Experts of a small language model.
Training: a variant of Muon for the experts, 3260 steps.
Below are experts of layer 6 (counted from 0) of a mixture-of-experts language model. Rows are named router (the router's row for the expert), gate (a neuron's input weights, with its number), up (a neuron's input weights, with its number) and show model dimensions 0-255. Each number is 500 + 50 x the weight over its row's rms, rounded and kept within 0 to 999. Numbers have three digits each.
Before each expert's rows: a language model's description of what the expert responds to. This comes from a sample of Wikipedia text that the model never trained on.

# expert 0
Description: Verb-phrase tokens like was, is, are, had, also, and adverb endings ly after auxiliaries, as in "was carefully", "is a".
router:523521547540491415539563509413467481514504454454497534559431521465498474441531479505546560400559494465511524501449460487559615454571506520449563517604493538563455578485545527512438545550510582441477559462544473604517549465426510408432497589466517481588391480470568468517481587528419560531494534531468436490465338505390412476476496542458507601499436535542512462498415517482488489496534477466504475497528548446455552575598486476412464489544410465489405568484549396510447552530434506605517480455449501476410440492531533424524522549472490493498424498536405548449535525493549592462502495463539493483431550501519489489475536460450486361460547487452447521488576452478455480513487536573530502489502497487433561562483486498494483474482506512492627453592614521454426408516478554
gate2:471412552487524462553410469545520472444521549450439469537556528543628499524498519541462539523547459545457514537539641457578435458481449455502526527438450511594480591490575501490498491509559406515469547424489513566493454472534427527442531503479438578521468527491444476532519447505394479498587524524390434556465528558506468517509505450536405492488536469582561412484492491454491515436458473519547409526444419473418420502460581476439535491529445472510498433452479578475628551527420583592527479435441570411548525468523588528530432474547382477468493546499503452524577499498472459523610519470518402475581546533534406526520507520553510442450519522556540579399543440461497413537575506452505547491431466473546549458555481565535434487540504489493511512543373485471509494505435534
up2:507566478486524577482456507543478540509468457546522566549567486577441506503591535479503516491518538510435544526437495523481532437438516568489521547493575434547519493455591502585480534488461475430441448536398513601505508522540512508523480420546532538504532525468459557518412583539478509469494504483489583529539464510493596402457519490518470532558463479550552542510505564560588503500520521453549568463509576438418447475491538613486477595390467481464531460462491609564556577467498575486450504526513543428494486541467462425480529520519486470426454564408465506366534487539509505559465573496584557456492467579536470511432485453541586550495634507506489577492509572583592480495515392554498539418506500593476518510541523599571542410533343466497429437561538543473554513580510567
gate3:448427523537515526538475581492453628602453505443514560441470472528568500478481611467582390441412536594523444551399618493603510482527500443446472421532546545434491520465489439558577449485440421411494459496499484500536586487458493546493549528442402519490435471529432478511442436537499463521500513455495514507482503505521511483524442438436484471559481521406513497551496565553477475602471437559542491499474584549455501492498473580614563505500467621550546526644509502524453491569556505519442489510492533538518465446406425522522567457580498532549440509430488514529462543555468522479561563505558498516568479420522460446570528568380469434493555419484504548495457537563536585469532566483506589528500492531575558501497479474477467515522507457412440541445553447528491544513478608
up3:537501554425568495542466477428495446525525470472503466508506620575443479521511458528499544490437548417520627479480447480395455524573530506514515535508498355562471497551478576566509431407468418427404535532427499481457468532649444468611489452546413516487465508516564549471527496402487496483485464479463548403483490543621476542572521570520509479481484484525515541531489500524546538414495558493511579583509455464549603503473551430548528488500486485502463539468473544555477474457441500565515530484593504474532546490492548492566496481474563534479510547496566489630548373467424486522528459486422507517578448587554531551439541584606514462429487497524500478507491548433459520531429465549612504409558424478541461582500492451516545435532511606481540435521423488446505504533454527
gate4:461510553594521533377532464425425444457479453505513419554538473564517526484379444523456520623477561444583515425469533513383436459473465417542528477559496476518476487523524526455567552422568555454491510428498536520525512409467543391559523563404605482471554582513477538445530559422564500455451504477453455622484480474463452548494522491463584493513475478546433525481507469551572540536546514481508517523453465531493528529537527554496481505441443493440543488418452509451488492463493519479423455499531514479430570430527484496520502555520473520417624419476463530420424525519558503551414472519414520472501417524479587479473410573463489427443451495537506548475551589400480496501444450509542483480517548489506453506434498487554596497491488546540589440570585421500575576575577575
up4:577493366560473462497481461577552442498573431460556491478517432477512524500491486442465396506429517400523534526502553532469412516477350478516502482491459467495490515538509513374467523518506571540524403447438526491447448588550483480457547515528491467447568550537370458484507428535543457476442520527504578447507492568562546445477589500477565415469539524576528572573532452590422483451462403611473535525507359504543506436448550380524577517507596465506534468522495475477496498488481373560486576555488505494652454480492524519477456538566575457438587551487553553415493494502531537505528444465448506490525534507528559510498497539551472517549492561531564555498477504454511472514482449476447512407443462546495462453540492533504459581488572500418483565529450460511519596560464448
gate5:601428482501504478520511500505433541568379491511468490507485514490498565490404508523441409448473559469463568503581443567545526508549607514471493593549579528597472503503480513519523535372517505509592551525461474582529528440470496452434561506489570612536486489581547466530452453477486561517660472544512533362459513590542590465500447534594506532521440543424483499549533474528425516496456419469547453551501500540533564480382487427486563452512465487566512550516474558435532593575548402582545442512502541442493498520592470460530483537516500453555462541435548539570468516474523491428517452509505458474444549553453506511524477439523471461462522440493481546449441432544572515501619495448569458504536538535438549552534498434522423519470592538537609521539470424491560452534487529
up5:534484523478511495455420532539476514533556435583546401514551502564533518537504524537523480535568506498360525506522568511460482435483449520544457514484514479454485489497537524531484432528442462550541536412629438445534461459446550471501487458418522510486508505576506492515480392449524447581381455419497494513501411500517422427488535475478471362566461482532415499507490548523465473490517527486494464506625470590522449460478556495477494526516402552470534459580578427443542534521477435499449665476513469463474526474489537566551550473430538586481494506536602458519459577502442514552484484485429504490511433573510414459415473541533578435527543538483564468502454679532506446393452469525470573432474446470530499543547520535467518528461477491445409540455601502518528519471400597
gate6:524550521517494492519485555524573491504450512433477421464500489503552458566469460503516539451509459554534427532575466485544495583479412531604426563474440567513507598532505462495514535464430474525466435499453551458490488426608464473509488429422467472518500573561515464425531472549463531449432536554470416500491536627518522509452461539506451479473530436537504488456525479457366519522515498599503516538466418553519557537391452494516479475462529523487411518475529453571478525443509618399608427462485507485525464562555500469498441496555547396640570522588520433461392567435515429508533538501536587554557448516490495484564444573568562342512461520524536466500533471523424540521534616423488504514496584454538541407549474485541521482579547463525469507536454481462501486584426480
up6:567439481452403417367560528383554435558412536487491527487520524493435602533462547522571537438477509492519565482505552539591417436382492419604448507454409531417540575540546501500484492480472499494489523509423490504508536464525513523471474448474528501517464491486484558438437542584512479530452531567484490533479447510490558535511494473425423498510532371501559502505465450459482585529498455555465469478446532524478459474515387538584515432588504494507551568491567529507496524487487515480522554486482608451620484526475525489541445562450485390528562522560558491497436510514508476457474576494560566412444497467522458516535448634525493468507487557484572446561517497486565586564565588494488581474501535492611490503458394460505474519508514455466669584524472488507418549508548526

# expert 9
Description: Letter pieces within Slavic, Spanish and other foreign names, especially v, z, j, like Álvarez, Beloglazov, Zombie.
router:426543525541517430435516543407558510358544475541511476625448482510564505500452450507515503518448450504488552396523447569472462449469484518484439438537463441467446420433582484471553511519484486511448544487427442499361523389466505533495527423481509491489491447469561512549451491607479528615483427614398525456486404546540429463531513516462419487538579438437527533477509530533536475531463477575458532517501441576466513546541404584472522463495477407480465470570474422523453485491497483551442544458475436521446584522483546477492492544415449512538462597509492514545509476525492520461367446547470518480519545443467455514534519513479470547417481414492444560506445516523487561458402502531440524555457423354552479609484466500606494528536485476467518516589515445504451503589470553
gate2:495403500547465424553500565430483477571419565514574447414492515489441503615518467573466473484516542488472454446537419414443442491573489494367630403588520517439579373546474468548514484439458478502531546523489464422516549439488561549541473573461504530565480488500424563576514522509515492520524512470457483521510439529437490454478493430488567479488437624490535512434416573505516596496454504538550459520393470497509625521506470496520553541498441502475542549463520581469455579518602416479460503502510549524477450549520551564467517523464524457452584511482497446437439451467470446457490578504499526572460553472615509526542501504492526416500478501553436473573513493532547499485401465562541525546467572533532516574523480503539510487640529537561535562408380531490543483468466434
up2:571568559405509602471543517529456496398501500507424625511446446508542478404541534436522460487513452494465512545525478511566513451562484548475569483483539492542485443528496492343572479443474485422494508481575419538444415491526451566517554475495559521447559474479550495596464442519428525577561391496549467461406544558442528452476482458499499483499544386492516496513513444415431422546535481494564613467484498547521507415492517533494406542535510457561526468466568435483488511397433438516503505576517523512429460406468450457482507444548461416532467530607509579514463536498499403508525497510498516522521482461575526517536482435512473453525477588490486618489466501521461461496554553482497414421512453510451521549570436588381530521490483582514692518495514459502479501476485494
gate3:510495487479473542530429441524488577590452478402552523475458523555572443487484442491458479521550507566532539467479584487500410555445489504507424550525547341478554478451519549451634583507477478486545598531501504562420457549548494494475470572509445454479498498545482630571559540505590489499460531563468494461498440450567463476459440539451584487530472501542571484530520493495406577496509518533539512427490510499458442405509437509448480429612494509579459437526421443536522564481520489570423475421489572485469487577502461406578514464504553436488516512453520514562543605532580529514514488363566513491608483478499503507479502435530476519533505560403418401469478457443490505545381541512483468555574606468541553519547461600522506535511514474582493541540469523459539481426446538
up3:505430474472517523514567503472541508530558633455468567504456494425522423451446492439501450578491480504529436521556502611557493492504511432649473593570558566506461505502538466518470481388398573558486433560554481415476544440519459582583498446495518415468500590478546484478393438559575517518517524490517573579530570501481473553441583447485522484506482445448530503428464521478499426503470454520592435490499474515538493538420512493539487505543528486438594484458554454414523512539465492518434607558500459537504560465484490532490466545492465536473497476560399520528441399531513526555504508568429474537452590469493535482518601568494547455426448513488538556503471557561572462353525425621495552530478464533507571503463535470531553452516441542412441503584441470559576433512491506
gate4:517486458496535542469559518453468505523475501386465492578489552463446459465438502447484620453474493539530546537414472544521430467476386334503503514651561521470549469538563515497502507426417480503501439539507483477528428500461591436457565467514518428552500548563534587433481420450545507517467567565461511492531554545515490387453511524590510460550469558523521519533503468432524400538536504600526502583500445566494449492522429476552492457505445519508460472483461443471508566527551495447479486461479576532561675544461473518512423443582437435474457543450495491508475594577498517412472436459494529459525531502485493534503496540475463495477545479566522509541428563564438580570560528495523576536515527453573503423425529520437432467500596586554401475524471602540567522564523511
up4:584530545516515469483467535505579530375483548520551402498496373452541439578468555587485470501592587513511441360510489493467565587585451423541553425499439452592455584505461437499469515491558409477461450435535548518578529532496472467548389446518507385454474545496489532538489567466469561490495457467537444592405550505546432512467534569448547436508432550490474523501555540504551488504511525432534419426420543479426628476620555549528513530502509462494511457553507487530463497576476478535418611464504440378492570483495547541491543430568489519475462459529533520475578413466553511468523543624487437510516470532435509493540565531484536496462535470515485613605565443500539553500508478474503505492487505471457459538506517533569452579574521498476550551487467471478471481504495495
gate5:481585375537469521474504480458476539533472512472417503482541437531446478397511558510496428546526542483528494533534444479474459509583502531465485512382519521402485457483491455537561568436392425516468558438442444533520474466500533418475478510392516498482402503438570480567510472507564502498523589456530496464460445436458487454486596549435520574496459497494462556478505573476540576516493494536431508510538592515555470340454513499471483501478538430533436496411522498468473442549388426462474569529435506489512513432597543546467453480441526531509530477543462536536530516474504620544460514486550521527423474423498470543474653510534498523476507492468509373514489469350435497535403424447559471588450592505400511595566451478541497439505432489472492511488436560529528513465433547
up5:595500502562515530538514514450517496411537519461562581470503540542600512503673470468600492544530468499472513502563518533496473467483527527491494504479521511661544560573459530462407442517510471516523503509566560411573496480478449492477452516485465448449561539515429475524443485478409475540427446521460517530546503504502485524536326426491443509574548462456475484492459467413437556437549410495584509486431464506419523512530524428546453517504467448436529572543475519585459471439558520491509468542510523479508509606500373479510522460512417495548446465420614452564483517538347499451420553431536431518465492515450520460475471500435460480462534516477591534482573496549507516484562489536455543432523441673612520431534519463473430533489451444510551472507486468519447450495495491
gate6:564503525436454501482441542398460504466455495497577484519434484559427584427487407519496527485498608580472493638566448405512484434509531459501529509515467468477504539477485504500497487503474589522480536504484552569510471387500497440457551462588466542474472508469444581467541442475534493474496545508432481464456499427528462536478460436481433421513509525471535578459485547527567541490467550584569474457394515580487488511405483487515556548500451468426441525604407444459436452616480470402408460489564526481508476540603472583427508518494505538498468486556553496502527376558542495543581433556476499444511421569556453526517541486517514579481500563574468495458569525511639477460563374536495515455595574541442536483504475453574565464503565484521535471518526614579493522545445535
up6:451554513486508461579553554425529528476498468447471513501465526471544481474461493561416461489464491475423496575510561590443577595536636535410549576471390550502458500519583555514504457531520416472596515553449512478479495540534528490460514429401546486476486403449500514547575488523515532384462469535503489566530493507568529542493518595567514436449452433426493490583465426507507418546546503545513560542441554506502468460574472404466516458574505467446516584444593581521517527499470518459559580544432468437484531459512537446530537401451586425549533560613471407464540434468498526550506558545429461539477571527411473483613463451466479539501490539457542407430480396452522503542550570429519538521554449495522468519530488582440429506552488549533518457497452513537416520512556438

# expert 2
Description: Tokens opening sentences or headings after periods and blank lines, like The, In, On, and pieces inside == section titles ==.
router:485586451552581479440508508516542563493510446552462505461434535448518516500493430497486514564544502558431556525445490479534505526460533467581577479494525508636422464530546412509426401533494573477505561502488476543493535464406468468467511611495506555518534579527537558501363550459484475516589509501490504461450415363592457439461401519494519590488482456515506467500508486559519472428424534486653482542473481577502487573556483425453515520497402511550483667577508493477512495436515633508553448458489457453411498478519525464444566531430501506556450570494475527536547603520501459436512590484546445499473418501530558526456479496522525477467501426442469529510474455517442485454505486501509472633475499475417508485502560515548476519478547618524469454520514499441503508556566366
gate2:556480557488484497463440539482425509494480636517516483553404519435601539482573509543438546498504455452466516558476496532424600621521482466598479457472474467460588591479513523552500487499469544467546489511474534458546440507529490585600506530512523468525499535466534533462513475477400614579557438529423539583494495626480532529536546474544558484504488436530445469536459370478516534552515505442518550456619529487376520538530546445474485500455490514479415527531514496470452508553479493565548563543574499488567523490489440525434450548476362435536511522548370523482475525563476479497425563525423474515520511472447607532519588421383477533527541477532570612481444561463510500471412503507496549548519483532548507516502396425475479547578457467549495484544536461515492413449594508
up2:443371475552550463480471460505536518462470354471460475483528404449530533511426512423441522525451491578523572456516503464452432497499470483390492430532405493373491513526532526563576542536520579491530578438497447528521537530558495577392467425565433524526489527554483509541495580547462524473518535467545559466401568513447493343550548581384517548501507541508483522551547592481453533443551528475476540481460505483497579539527477460469479422403506469546461495530417455527458472446537531475460590495413535527477439455509490472582504576411467484529466496590541477485508459551531530489517459559504510520558474579534449617474493503542513461517563481497599548519502474541426462552493479464450449467497523485497446452382484492363511434526494544438436459495534442527584541439453593
gate3:462563649517578511457520504501535512542456403486463550520556614519491563464550584513459505559489528450495530516409511454541466465468489514619565539557533426422544482546486485480477486501500493610517475482457535429460550558520402535550429548492392453604444535467449551432557579511445492505455507556528464618443416542420574518500448482454466489503521545432438484419538439467629545507488493601457502522536502519568503491511487520510414432485507541471522482604500495476596485554558468479504544516462448454471453569554452544464547425609483573528463539439566476467478491489435576527448445442533549438494553455508414457474444495420587547491486471588473520529465547525566509434523504594461534490556549460436416536470476571553508516517506509497482483490521448575534609460518404
up3:428488511491532524469454414482561565546579389505502443440562522546468512505483492461556483487540484422435528560462478502496458435469554501541457442512470578557497542506495497534504585467445511498489556450368527538468443488554444533562505527591487462437512531447487450491479550460531472500464323523501477512529494521515565526534405457482543565452531529455503546531557531516522567433508469497401418541466381509450433519510487503499368422490538497489519465523486473434530387656577482578505489541459520502545476524473463503580586489518449552591554483605532403542526499523452535536541460486619457464530484527512478518474493522472472460551457469566398437452459558551505455413576565475486410471451467501489450524526445546520519507481494555448512445412468469493381507366444401
gate4:461479537518476594488526486473512551528438422432470463501435570493494451614573492570494466418510451542546472479488479455541502494525512550417503536535558509425444456485462511510490452525538432416530556506502540529575502528460482520492558541481451496606474467458505583500512466462538459565533475585486586404441383480539440471603516552427511452567497495525542521468428539496427546437501544505497604562598488538479519410583520552553423595456526542543595581605485498507580430478461512422499510444557510507484544519522501445467535356507438631432516496473489502480448538409505480506484518507529505392469454570534430498449569501596557454480524451523611570496436517388551406536515458519424474527582455515481478486519506602467450519517500447484475522511503386551518457555494485
up4:592464446501573534491517515584544523485567547551519468542466529519419567516448453560597588487482525460570487549448521481458486510535509481498435498549438489510473444566463495504454612550506517474529486512547403422394441485533504428483451491542490601363488567368460423516498481387470568535413429444530439393564567487440531521444453456552514555438496452526493459576422468419555508513499437561544522463406538562488555472487573619472507543560498516463506449470482521512478521364498474522513475501476524477542431561511478578538477528551566461442473540476444488480527508458477531449526499492489516452480549453510621570555436528476482551585449531555448482543473485465434460546403563459430500551342523525436419426437494490490471502466476551594534458524484518511462512518552516
gate5:434509400509587446459561534455587500453511634423441554573601536503509550432409437444546507467488532472525483465460519458545573590419459521500504594474532468450632502574518556570471434540547501512561604547578522502549476510488452551554505409501483475471483487527510431567447500537497467541445514495504513557446501564470509515536523460573477502507586414487529457465505434541513561575600426558482440472452456462500519550573518531477486471501430486526497400469583519516448391457487507557565591489436571539479526441514531539391502431508455468557459499513468462540432482548538521427559472451437495543467591518416558486423444500487440445478570476478525461522488583550468554554607506449508503494533458544546481573483441488464481478468539465574502517571466455490529537619611437
up5:504432550483579528517497588481455497495444452481411510560474410501459484491505531574549546546520555533429476500449474384513516436575545471614526527522443447455556484467531530428535512514498465498464401623422551544540497511482600545575475509467466473463459502473477462502551511458528602496514471478548516449510453428493564513548517607471441497437428428450496417420520459423473455551495487436530535459409514448551494569525488532467381495412485465492467531533499590521425472512577424515439522542559532533481447481537511503499461494434497523510517521411476518623532504538498506572538474525539513534459535452435442459544508560495576497610446508551446456581441489506402572552440517634506440400435542568469479436523443512504494427524454461465480485467631516377475550479552581
gate6:509466542472424528530505573527487438489509390442520592490480514390492501498529481474483468579637389518547452487530431496435399458512482436524522519434495535514495534437489524539535466557480517542483470561481486505526413447507527524466535510423523414606533525559555463520472474516455570490576423530449483520587480454470523447541575496492619528560547397511478531584561489547425512451574429503468480581473595437508499480409522600455498479479445519486487436475465434523492631608511507492557448541506437518593565462468485516461485485497460497512376472536518487481597579538439461524528523535460561411466463486564416576496574476403536462497465592463465541519504480487560408493535499542582414559548489530494541471451521413545464459539501515454550562466539596425585484515502460
up6:542590494467454530518454469504552493467569603437492522492599456537456491499551585434457578407605479456400515557513488502559636536474468564531570544617441453422527561478552527424464497552511449591529417584484470517513494574412456498535545490571445489475494393538470429504512482522493529531432616449523497487536479572486441493440576525449534459432502487498530417447468483477481481477512568519507499476457462484523474456514495460517542518528560491491495584586569434505482518447487528572479540464549568528423433481511487540601582468457468534541553430568459466513483504406475474527508459535480501504564503528501409420390413617555516447481503468509520494526492467544454549543485522560469462517472487501486441469510511470493579533495517453600472497488459445584354524427661500

# expert 3
Description: Prepositions and complementizers after verbs or nouns in running prose, such as of, to, in, that, on the, with, before.
router:452500601524501462531558500533446531493498490494517480632507516509520427564548577562516406554466465499451534499491443523500528511429550449521557502548551443555441439495548530524597496489403510480444525463443562472488514502514517426455461554499452458553416556558504513548443493519494515493466529477532531528487497489544450484446514448508527529481527513404518457526436507595492433433565443445550492442384477535510636592464458514484480518493483483487515455517516498504506608497466477510484566447409507415447525440418558545540491541453493467575409521487579580554438605513573605429515496552455510436493487576624551513536486382515486539490552508447447441547540568490467507529457516504474390530438369481431542487524569515585491574579602552432561551554466551495368488482443453
gate2:561520498463486554419551537547560475509492433502478545518552435399459512516502488575500537457503465452512673529466490548545503530476542529503514570474488598453453524466480515536592411470499576539503534492512546560512496514499560533496457388500570564471467532388529444640372478481510519434540494551420511490478501447474452530521437618473491535569421485456479598504510571511496443558466508559521534553375471596470516459596527496514439587523479532496476490486480496524454424526466566457532491578519452390396492466547446560555487619482492567419589482537484521510457418469486513515512498419492457516450428425535645487533514616419475492547429447509531507431494534453489468527516550545511510533499468552558563500467553526503457543512453603504492492518431488592554498509461509
up2:518456530455413489523495549585556391397499479379477513520448521479518475467467432600491554470516454480503586584456511492444555543554458513468461565541548491597456544466438509531583464585449493452494490536454573545540462575515518488451529458532524521557463392502515517561418414425528474509590467505484426500488516440516498486501448497494466492476495428563499585563492521444524449596574450519486536467468531447476531485498526478544509495495461521474574546495514533465542488556469525533557456558525495531370541403475454529437461510592404436468496521578443552597521472354537543569464528429399465526555471557575559506491572543561557529455500465544548665383410523438516492423487577566490509535514470515494529448454502485494470511440511558429471526553484514421500495515413572
gate3:522457564492419455436450631507559591560489505533451488525496450484462438426495549497571465463486412457503502503585578456495537410475470482428501488496437503558405608515559477468455530524396591491532463504513502578521554492590512550571540410539542508561544418443455537493495495519569549535491503541475602515503520521496508413476502444507497567509428387431505466443381554481502496474534487547518549495517537470544452463458516577522588491431469534463468546470452526547422518499529638463549587468508496467530514518424508518524538506473583417546513540483447542492483495501525516473504476437445472472486464507538437428517516481554410546420397535432466563422403431483441587510626483443568630539472529441504532474515542584472610563517435494485563502550490454494501507448527579
up3:489546523490583483524520451469531499395581531548544489486546474513466498582507465402535509554547551559534488473458437555432451464461627493510390471533537515483603445504477519516482484418540519514478494569456436549441514556540573522487592577472513418476427439430486466562527506449430517424522517447532574431469419483491550511516533517473476417506435508577417506506486455417480465520539462563534507493431437581476532501546509490543457553532541548517468469483516541559487540481449533484534520511557548439513509535452501517463461456527418524437466564436456531457500503566470515486504448527566502365461626552490572444443419465549474561585582433467493418495456486520539443544493582494407542502556531596425446542471510484525412465594533477398406488421448499508548371498373430
gate4:531544565486526485474448503514494542499511548440430473509481613502570532503478508589559441512571511524525427439517499566564435454485408488424442457431473468444437557460432498387545439518491563472462499547465407430433516524489452486532479517455521490447461551598552540488476506570439517583481562489537581455557544480533482552464528475478506482468375410555483528509543510477470483535556492476479558489533434483433479466485424505525544478569614483437527462484458382434502463566504574491475591570501553567497537460470525480520459574498402544454415486537509442506445450507557509542521485583516563560502450553495519463492533562509513550353446556479416456447530545507545466503555525477601551533564506360567443511516491491660472543442540576404459518532520522492580497508557607
up4:526473430514481473497526470535585480447504439515605536462461423534446491506566460483471572489464548514478559569452477421464415439498531553449501537577541559525447492398591432505522500523635435468546427471602630498494415440464457449592408519438485472496539513426540442526499440515494407441535506457515454547416471486619480371451513515381521434522415501476519504541485479533545518493498426456468476494561514535590486440504567507539477510478476474574502464495550517541493488506559435566512404521555477470486515523424485505483506468373601484554481428496471573521461505506502540512544489560521428591537525468494468526507478459461460462523532469491504583547482472395562545530409545511536565546517471552428501514484606493435448448550459526510598488551488533432358532567474473
gate5:504544488538519461526528509532502494490472561429550535420532568513521603539484473496480518454515448479449511563548495602450514484555334541509524600495493553464527433587413506464489491481490468503526546585452513515385581529551470473472529452457467491479567464377480439452463466454522445572467550588527499508470493472530480519479430502506520454579552434444545502601509513604528551515509609445456639517480551527476532578450408484571540447391524473483539552433449561514443513459612575459487465468586533530524528450489500594496447506448496549513566467415575494500501529572462429453448535452468587417578480499469447461461453521470525573474520513511536491467520499520546492581368497524485531519512381552496419514529558638555496494543526479413403506473489510523543547490496507
up5:578437537536531499583486546462427542556401500452592602519570410420524467410390431446534486471542455533476446485513492482411562505506391410528525495470538510527507506558448554546532449442531479503491485397528462536462406491456528498468470514515492535609494508531479473432636556524409599513494488501518557508487549513467440466565473490448506530466585481523504509511477444563461454473530433477533492580455504492408520447490472456554373407412537446456530599581571548546546510521529444534545607512505460484494482476582522535436493469404431474479543505493495559496502542448581521491489471504446539536491574458522544444580504486449396448435507415486520459562485515468539537484460579513521473455525416541429480580594535446491527469397482462481512536411488484550532638502486497
gate6:492461539452502480502408559457574517568575542509527535389503479504490529445483592469469607553425447434518477470543526434603534547497486572398596518419488419461520447517551515544386465499504532558500568497519451415484523508445504595486554532526579498500538467455465407500444514460532423462528507584467466430471506487515539515445521500609466456506528564556507430519397484480540478559425553495555374485418442509599516527422493537508557541509473570544412588441617472510425498469465516458514501503531528551525483493554517525375526494515520450500427550500458533363472531566511539396500507487600413543466437533524433490483545527487505498511445538501541508451423529452513476532544508404557488528453508469513497567447560448585551420396539522443545576498560485511529493520541541
up6:471514582355559520443480510572544426482525453487517532425478498481586497512456500464502490491474367474420436525538507537591611538525489540500512450489446455502502501446578520548452467521461529571532483534537537420577495517419550557527499508555538483418539470504445458500418525368463491449515522534462500442564514503502532576476511489517443472480427479410496550478433632500507402571523533438454460507464570535525515461524443433523502531416606493433539649562536536448425562514437585447518537534504547547487463481528543496465550427487373536548510438504443504524525491470631522543496448384527477475536405502509518483594491569557552540435503408469566397508543431500480465464540470553480599459504442468434472464491472562520517488469474468510437490495483513565459609540513502

# expert 4
Description: Word-internal fragments after an initial consonant, such as ad in meadow or badge, orn in sworn, and short words like song.
router:543578544543503553453579558387450502516548529461547429532509486604505429507626404537567523564495560498448436489407459533509516497468483450541498424435533557529480445479534501521553534546519580497481492482487575482561508468483505422494604556444525484559473484520454564497515503504493393537510564469580448531518387397455468517519453416549468418485492434502518473512534530425533511516409529459505463468443460519503523514463413527514548404606443443479390506559517557543536646490515459573536481397448549496463426484450484485393509546513433499574504445469553460587416538567475520385404598467478507505528540507561490514541514411515482459571533483428490575497465413516489498499487452510474393552540525542489491489485502494492439499457488608482498434485501430522546403516505563
gate2:494511614459569403558532460506500538448505389545563517552477386461446454458504546455533504470518548508604438574524414425577536537475545526443521460428452580369520484533435554491490505540540497474518563594530554442495448537474409561454556508570557413518504489484491551454543568548547429484574472504472558476468550473397450586482567460434471454554492560507472505458490616444502564552516462466528516395532442543544566441459509531509559431545507513524444502509465504423473526469506544511546459588434424530453602468518420543526549515446458616555505403513514481472541523491583431568493521518486534521498490359442458511537474484511494468582409415428530436481486473488445506475507544538479492531514465427459420524541526480453440468623546458539514500518533451444529518521545560
up2:489476581455488422563541443553520466532484593488517569497469524557517490563538454512527452492592501491522481437600377438470497562539500561536539481493560479434564507509370463559414409521459490478498489455420596503564521521401471545494492550500499512494512404535547477451507499460542492447550564453427614458529615456458527520460508508505497409433466583534507485653510538513453447461530376561540443486514514509519501503536512584453438486671444499543483472465575550476472482504470505468443555586465464414483434496545448503522503454507467447530528537486437390472445437512392555610521476466521429479445499446429474514593552521500507480466449506460531489545504459461465537438512535572510541491504459472418472430505400481509490536557568386593532467485455501525486517564536525
gate3:491558494484505491544565422472434529498522492507473503482488596503503454501482480466371520453415549534469510526506498490450528467560485454556542594563448598431488516536476514436533379609583476504492487582435508561394518504484481480457662564472422566445502549422496517481532419521577497471478503496563523484483544548414469498512465429466494565465409533473523574471526457445500470494497446471532481532518452557534564503515601547369432475470415511471442473496528509480508510495499477458498434424433493522407513520605529470441465446523352490464557520465400485422479587624563540579561537581519484548613543564511484497477537525486518414467455541498376544515563467522544546500516533564539492561543523553481529431538564454453404526489435477517577490451505456486537536516501464
up3:518484631514452338492539475473507535497500457481483538498480492500546466495451386514534427495500500460442429487582437529397513461501503509490444473509437515519549452507440510470477528397515457493454538542454491509455486494504508503466475436512461478539473528573467561428547598435548475478432467486526471569526449512554580481470452484501501529490533403504386421479466537530573525435518450506480564457457534427493560522481411486496535572499462530511563399447540514464469516491439522529487586487606477503424436575560550445519422487412493509431557525494452481464416482567439463489497571553545548407480355446479425361505499555389452449529399568546458554501437562550542453442532463498478460551474499455499400472598452479489446536439506467541550510430556550470530405457578561
gate4:507500548589463517450445517489413453419557518503626534483411517505474493520524560531525508470424525521538464494410469546510462474493521494484508481495428498445585401461494531491547504465465481595543400508525534445528613544433307455439522479583447569484464574513507462524485457486421609434572627477488449508460560446556484506521477489439496514449576528555530524530491514457511428571534471428414458403517513498434520503493525487470556541443594417533498515542539493477485526474515526495418430502463530587490455450529537513466477550422533455445564435476420454527478481531444531423495525423527477484351485424517535494537462496519460434440541582495512442517451456467515469507458630467503518526429447514447539545552423438502494418449523486486436429428479544549589431512420473
up4:484405499501448495499507508510578524572504456525418569514579400563481445491550503532397518467482428532529578461551478443465498526501520533539501570542500516576566525564525498504530473531557502477568425593546517423546495543394489523558464547577491485529408541472494505457453469545487489504533430629462519503481546483482594511475564503448458432558489518472504451454460427602598553461595492532546466460468389423531567481537566469587514492567433452453495553473419534528542496433478403490503433523421488495540528511501562532505520501460511522512431477444511492486507494497476466494523463453462556482634508545533522580502454533478570489540469446533524470436465584556440414376564413545474464524428511497564395511392429528599496416509483541574543416472600491433462566541543432
gate5:490470479406509439448418389499491494524525529420551550554466512457539482468445422393522490514518487447510511528487455529521465478520582526456573532478507539531601519530540506452591419452507590602487449446596448417472548500478487594472570545542563493474439494585505502507562490549501523503559575540514453497560553515553546487432563453477534540512497510511412549491520494487523544472487461509428482502541442529470412469449357452452551445564564490562473484574613574507499540447514613420554569507479496503488478531578577461535462458549516539599463507455511513514440387535495457482598509485536568510434588525539484540440557478545508450461414526508561566478554551429443517497614583559453497529537545473442427484430497486406535529439520536510508564439460428519529405471476608
up5:479545583503496498477434392547432510552424459518497540398457487553427500450518600597484497452460501498566575504525551552522495503483542485484446475482462542434537591472489454511432487527454541500463544485501486404464594527575452533557442489450498408547448439532585435499527442542539525542507650504515527484553481499435525403543512514506527493516450551494561476536580477514488424374447508551497458395481381447461433519499474490477536401512582507570507451503505454492505507527458534563517436483491413604499503483553509600528487413509550444564519468405472391545534522440434557476613494473504464429555542498485465458428495497477497462396475480457469520467443504615481448464440513518388519539509524453488482484524475525424557451439470433363568576556500501560551453476512512
gate6:525574479442507488434422383539455532552473482489522556551418523537482549516546494550514545433482451553451519553433449533470512468465460512622516434481338501441452395484433490482495505457486477463535507613493468446554496448510505489498496535474497509524526578547497549470456499502425457611561557457452516482568446503559447525472489567492501606509466385421524524490556438507537489540486582533513536496583610544512534381441566490533532585385476397533581532515434478405517532557419543492473504541464427547538463540492549512446545459574454452543486527422503502486516540542525595540498533453417511494511532432509473527587478464494525468513550574487454382488426531523507431521564549614582523490444506507528464542529544548547454557565483461543471467485457524462479485629540401
up6:591471496529462540536553483503451538522477400396447527493523508477483539489500495596484538513542397665552500517521421575449545553527470522553561489443571466504515512533500450569532564464488501533442494568481568456510564552472548478545470464470541473516523432511545490548492483508604521530535542623485592488551516516477518482529484542499445497525518481573460557511499583446606547563505565491489539485564535554461522530478523568481531522478632434487561545438437450412419521545445475443445549464558473539498443539444491422494445443571517466499535564512428539512391494596427513566431463499430559549584519565603535541581507556497488668539427506459440450617441561480466467512526617515475485418437503471553503486524562444543553487546541422504518462496539447529502534460520470